{"n_layer": 8, "d_model": 192, "n_experts": 48, "experts_per_token": 2, "d_expert": 192, "d_shared_expert": 0, "activation": "swiglu", "moe_layers": [1, 2, 3, 4, 5, 6, 7], "router_score": "softmax", "normalize_top_k": false, "routed_scale": 5.42, "balance_loss": 0.0178, "balance_bias": false, "router_z_loss": 0.001, "init_std_router": 0.00659, "lr_router": 0.00299, "vocab_size": 6467, "norm": "layernorm", "norm_eps": 1e-06, "tie_embeddings": true, "optimizer": "muon_variant", "lr": 0.014, "beta1": 0.95, "grad_clip": 1.0, "batch_tokens": 131072, "seq_len": 512, "train_tokens": 609000000, "steps": 4647, "dataset": "wikipedia_en"}
Below are experts of layer 5 (counted from 0) of a mixture-of-experts language model. Rows are named router (the router's row for the expert), gate (a neuron's input weights, with its number), up (a neuron's input weights, with its number) and show model dimensions 0-191. Each number is 128 + 32 x the weight over its row's rms, rounded and kept within 0 to 255.
Before each expert's rows: "gets" lists some tokens that make up at least twice as much of what it gets as of all text. This comes from a sample of Wikipedia text that the model never trained on. Tokens count by the router's weight.

# expert 36
gets: " the", "\n", " l", "===", " c", "=="
router [ 92  77 104 168 149  97 135 125  90  88 177 129 123 137 137  89  88 147 147  95 128 102 158 170 171 106 158 125 155 155 110 154 168 129 134 133  95 129 170 116 163 165 137  86 162 171 110 100  86 179 103 148 168  96 106  87 161 177 135 163  97  71 114 173 158  90 113  86 100 107 142  85  94 144  82 163 165 176 105 132 191  80 156 104 107  99 128 156  98 108 169  83 174 103 121 165 135 167 136 158 164 164 111 115 100  82 102  89  85  84 185 120 134 103 162 141 154 164 100  91 102 148 171 121  96  88  78 123  85  71 153  87 127 142 140  91 106 131  80 147  84 170  76  88  92  97 101 145 174 138 106 118 179 156  87 167 107 170 103 152  88 149  79  93 108 114 155 143  77 158  84 147 147 109  70  96 149 137  96 103 178 149 160 154 101 148  82  89 126 152 107 141]
gate1 [147  61 117  97 156 125 115 126 152  96 184 108 129 102 133 153 150 152  88 138 128 122 138 149 115 137 152 116 146  83 146 208 135  90 167 114 166 102  91 164 130 162 207 162 141 105 118  68 207 115 134 147 141 156  72  79 124 157 145 112  68 118 152 105 126 106  88 120  85 172 137 115 140 107 133 114 169  90 112 108 155 119 151 101 195 131 153 100 118 139 140 121 144 117 121 163 148 108  55 116 113  50 125 122 143 115 112 176 115  97 116 146 186 141 148 138 125 158 127  80  98  99 184 142 166 115 130 114 129 163 196  70 158 166 137  76 116 115 180  73 144 169 131 141  57  80 107 153 217 138 129 141 125 146 118  89  95 169 106 122 148  94  86 104  72 144 160 169 104  88  94 117 185 104 106 154 111 140 154 145 122 112 194  98  88 128  75  88 144 163 140 117]
up1 [114 152  87 138 123  86 112 144  86 162 146 115  62 129 123 124 168 121 145 147 138 141 188 128 159 178 110  56 170 142  88 112 140 156  95 131  98 176  95 104 150 142 105 134 131 180  44 108 141 118 126 134 129 142 157 171 107 172 138 186 125  74 140 141 118  71  97  63 163 115 131 148 164 129 149 137 140 124 107 116 100 132 146 170 104 186 125 117 105 155 131 142 173 163 120  79 102 123 146 152  49 134  66  35 114 119 135 171 119 117  75 147 145 122 159 146  92 151 110 122  63 118 131  98 163 106 168 146 172 136  63 178 196 102 184 115 162  84  84 138 130 126  51  78 188 113 115 151 156  61  98 122 165 122 138  81 113 109 111 150 123 117 122 159 138 112 159 137  97 170 192 125 112 124 131 117 143 138 159 107  96 168 143 136 134 122 152 157 114 121 183  75]

# expert 1
gets: "\n", ")", " (", " was", "|", " sh"
router [ 92  77 103 168 150  98 134 123  91  86 176 131 124 138 135  87  86 144 148  94 126 103 159 171 169 104 158 124 157 153 110 155 167 128 136 133  96 128 169 115 160 166 136  91 164 171 109  99  84 178 100 148 168  98 104  86 162 177 134 163  97  74 113 176 161  91 112  86  99 105 142  86  94 146  83 159 163 174 104 133 193  80 158 104 105  98 129 155  98 109 169  83 172 106 124 167 135 167 135 159 162 167 112 112 100  83 103  88  86  82 188 121 135 104 162 140 152 166  97  92 101 147 172 122  93  90  77 124  83  76 154  87 129 141 141  91 105 130  80 150  85 173  78  87  89  98  98 146 170 137 104 117 180 155  86 165 108 172 101 152  86 148  79  91 105 111 154 143  75 152  87 146 148 109  71  96 150 137  95 105 176 150 160 155  99 145  84  90 123 148 108 139]
gate1 [127 141 123 140 132 130 127 146 103 144 215 128 169 121 133  86 131 178 137 100 116 140 133 131 109 138 151 213  86  97 162 155 104  75 147  69 191 151 131 149 125 133 132  91 137 146 144 152 112 142 128 185 181  88 190  83 111  83 131 157 137 166  79 129  98  66 127 105 123  96  89 134 134  95 134 183 140 103 123 158 102 132 108  96 120 134 103  96  99  59 137 142 165 110 138 140 115 173 181 146 112 105  72  75 174 158  33 120  72 100 145 172  60 132 122 134  84 148  98 110 126 131 142 178 130 106 119 162 148 142 122 131 157 126  86 231 123 144  80 118 104 132 106 182  95 135 122  91  46 142 164 103 102 146 101 154 118 156 138 104 164 158 113 143 128 165 131 110 111  86 119 122 173 119 148  73 201 153 128 127 193 123 127 158 128 160 107 103 105 111  94 135]
up1 [120 151 140 105  69 161 131  96 159 131  99  93 110 178 152 145 172 123 130 120  61 104 123 104 103 175 121 141  70 111 126  82  81 130 123 140 124 102 182  98 104 165 149 101 133 134 131  89 146 145 123 109 121 125 124  98 124 133  50 149  74 152 122 162  79 125 114 155 185 115  92 112 147 225 143 165 184  71 110 153 161 138 138  90 161 175  93 111 120 147 176 100 202 129 115 149 192 116 151 100 133 166 111 190  33 176 143 119 151 105 132  81 203 121 171 147 135 134  58 163 144 162 178 136 101 119 117  94 108 192 147 127 175 106 119  98 146 115 133 122 117  72 152 101  81 101 142 134  71 105  74  94 111 130 107 126 120 149 108  94 131 118 166 134 151 111 109 158 121 139  94 141 127 185  87 113 126 133 142 133 111 139 161 121 154 150 131  46 129 164 161 164]

# expert 19
gets: ".", ")", " s", "==", " also", " was"
router [ 91  77 103 168 149 101 134 122  89  85 175 133 123 137 136  89  86 144 150  95 126 103 161 168 169 107 158 121 160 153 112 152 170 128 138 131  95 125 167 119 161 164 139  89 163 171 107 100  84 179  97 149 166  98 106  86 159 179 136 161  97  71 114 176 161  91 112  84  98 108 141  87  95 147  82 162 165 173 105 131 192  79 158 105 107  97 129 154  96 110 169  81 170 105 125 164 137 167 137 163 163 167 113 114 100  81 103  89  86  83 188 121 136 104 161 139 150 168  95  90 101 147 172 120  96  88  80 127  81  76 154  87 126 141 143  93 108 133  80 150  85 171  77  91  88  98  98 145 171 136 105 118 182 154  87 164 108 169 101 153  88 149  79  91 103 111 156 143  77 154  84 147 147 110  72  96 150 136  95 105 179 148 156 151 100 146  82  91 124 149 108 140]
gate1 [133 170  73 182 135 108 166 158  94 109 143 140 123 150 141 132 111  83  92 146 160 154  91 181 130 149  88 150 184 156 124 121 186 113 109 130 140 179 126 135 165  94 114 222 107 142 141  91 133 147 129 115 162 160  72 127 132 130 137 137 100  60  86  90 146 104 103 144 121 141 139 108 114 116 114 174  97 134  83 134 186 123  90  76 130 160 114 130 115 149 128 181 142 136 106 127  76 145 169 134 106 138 154 115  81 152 120 125 117 103  99  82 144 142 136 177 140  67  76 117 121 100 144 165 147 103 121 138 163  69 159 125 135 141 103  78 143  66  64 157 160 199 118 186  35 109 114 122 105 168 167 142 109 176  71 168 155 135 143 112 113 129  26 126  77 130 141 161 129  91  90 167  92 124 135 165 168 161 148 122 141  89  71 179 138 118 131 117 143 131  89 159]
up1 [ 92 106 141 119 150 184 167 122 142  93 124 102 147 164 117 134  98 122 141 126  77 123 156  81 105  98 146 137 173 137 153 143 126 125 118 126 145  93 120  84  98 163 136 162 218 130  99 146 123 138 137 160 125 144 123 117 126 134  71 131  84 113 138 134  91 120 108  56  62 124 151 119 119 149 152 136  47 115 150 177 161  96 182 176 110 134 155  81 118  90 156 138  85 114  95 182 178 150 150 124  89 129 115 159 164 111 121  98  63 144 156 100 122 184 149  95 120 162  75 150 133 120 123 147 148 179 132  69 138 110 132 137  96  46 159 175 115 150  96 148 132 199 167 113 156  72 150  73 170 117 176 168 128 195 103  71 129  69 123 117 113  90 111 151 141 167  91 106 136 180 141  75 114 179 178 158 129 138 168 111 172 127  86 159  96 119 157 156 119 112  63 133]

# expert 32
gets: "ar", "at", "ad", "al", "m", "l"
router [ 94 117 110 183 157 127 110 116 107 101 131 133 135 111 154  84  86 163 131  64 155 139 222 131 156 125 136 147 161 138 139 176 169 130 146 170 121 154 140  87 208 141 125  67 158 195  96 105  85 152  83 190 192  65  58 111 143 144 136 143 109 125 134 143 117 131 107  86  33 107 105  97  96 138 104 151 193 164 117 121 168 118 162 114 104 154 132 138 117  95 103  96 145  79 111 200 172 176 123 122 156 126  98 110 107 105  60 102 117  85 158 142 149  94 150 144 127 151  97 120 110 112 134 132 139 114 118 135  99 133 131  81  70 131 121  91 115 168 108 162  99 185 102  97  92 130  64 141 160 155 127 104 163 110 102 148 135 160  96 126  89 207 117 108 105 145 108 102  99 163 125 156 146 132 145 104 137 108  89  65 162 135 132 183  96 140 104  82 155 161 163 149]
gate1 [103 137 117 149 152 140 113 152 166 178 108 116  73  99 116 183  93 144 142 184 153 134  89 157 124  58 108 165 141 175 109 143 109 173 107  75  99  79 184 119 149 112 114 121 101 132 164 115 139 112 135  72 168  53 144 114 154 159 127 164 115 142 117 182  32  93 130 178 103 122 102 136 125 117 150  78 147 144 166 129  90 180 147 223 140 101  92 116 112 175 106 165 116 140 103 165 113  66 135 155  69  84 122 142  65  81 132 128  71 149 102 165 100 112 178 127 150 178  89 145 151  68 111  93 151 139 130 134 155 124 124 110  91  73 150 140 102  95 141 164 122  95 191 107 121 111 101 111 135 137 160 119 107 152 183 132 126 128 154 121 149 123 160 156 161 149 170 174 135  55 119 152  92 145 153 150 132  82 140 118  88 147 190 121  95  84 140 140 130 166 142 163]
up1 [180 107 134  81 155 126 185 102 108  95  87 139 168 117  98  94 165 150 150 131 140  79 159 167 186 128 152  92 117  92 107 101 110 113 138 182 130 148 139 131 127 129 181 136  99 122  77 160 103 114  80 161 164 126 116 141 113 148 127 123 141 166 156 137 147 170 157  57 110 152 145 153 141 127 181 108  97  85 146 129 105 135 123 198  51 140 129  65 133 141  97 118 146  55 170 163 123 118 137 172 128 187 137 130 112 167 152 116 175  85 151 125 136 168 180 125 124 164 109 107 156 176 150 133 200 141  84 143 159  98  87 147 140 120 104  70 148 138 130 105 179 118  94  93 125 114 113 125 121 131  89 102 105 164  66 108 123 184 107 160 126  81  80  80 122  97 128 122  88 129 183 122 145  76 144  94  95 151 148 114 175 216 120 162  70  64 102 174 116 137  76 108]

# expert 26
gets: "in", "i", "os", "o", "c", "ol"
router [130 132 117 183 133 141 123  62 103 104 168 133 161 137 144 111  86 152 158  66 152 155 218 136 161 127 159 117 140 139 124 153 154 123 114 136 113 115 182  88 172 160 136  89 148 185 107 124 113 144  83 172 167  79  97 115 135 150 156 158 125  74 111 135 138 104 113 122  51  90 116  84 129 147 103 204 214 148 100  73 146 106 150  91 116 166  96 134 144  59 110  55 154 139 124 148 145 168 171 123 145 156  91 106 128  97  80  90 109 103 129 164 152 111 170 117 130 156 104 130 135 109 174  78 115  62 118 134 106 127 124  80  59 140 128  88 126 158 125 176  95 177 104  98 113  96 107 179 177 164 146 134 148 110  84 164 125 162 114 176  91 146  78 101 125 119 140  98 107 134 105 161 117 165 116  74 128  99 133 112 151  95 115 185  82 146  79  72 124 149 147 160]
gate0 [117 126 172 169 151  95  76 168 161 106 199 159 126 113 106 173  92  91  60  37 145 162 175 134 127 143  88 135 119 157 182 128 163 114 170  80 112 107 144 127 154 124 113 169 115 127 132 122 158 136 107  84 135 121 144  80 100  52  93 170 124 130 138 170 114 121 191 157 110 143 130 123 132 111  52  60 122 145 103 191 104 141 142 143 113 102  85 162 149 113 140 111 147 126 134 173  99 128 128 123 112 130  93  77  97 111 137 146 155 182 132 169 179 111 109 124  55 112 132 142 212 116 125 125 155 168 141  84 118 165  77 114 154 103 211 103 125 138 154  85 185 132  76 144 101 163 150  86 130 134  94 133 141 133 141 120 198 133 133 141 152 147 137 145  61 139  87  62  93 157 105 111 156 111 120  95 112 146 112 117 126 136 125 116 146 134 210 129 116  63 115 120]
up0 [173 100 104  97 127 142 203 118 124  93  79 162  92 139 115  76 188 127 164 119  59 118 100  89 112 130 120  95 170  81 123  80 110 157 124 157 149 180 162 169  98  91  73 188 117  41 142 145 137 118  93 111 115 112 161 156 151 170 117 127 164 123  94  64 105 113 134 139 112 148 149 122 110 161 126 188  78 163 139 124 162 128 122 124 122 135 130 122 146 108 146 137 135 135 107 122 110 177 132 133 168  80 154 212 178 165 133 113 140 142 144 112  77 106 124  69 154  98 117  80  60 123 151 146  96 123 128 173 137 110 175 156 154  97 166 140 208 132  87 131 105 135 107 124 124 115 138 150 136 115 139 129 112 132 107 135 131  67 140  88  86 173 116 140 123 184 205 172  99  99 172  96 189 120 102 148 191 131 138 142  80 142 144 163 126 108 127  40 144 151 100  94]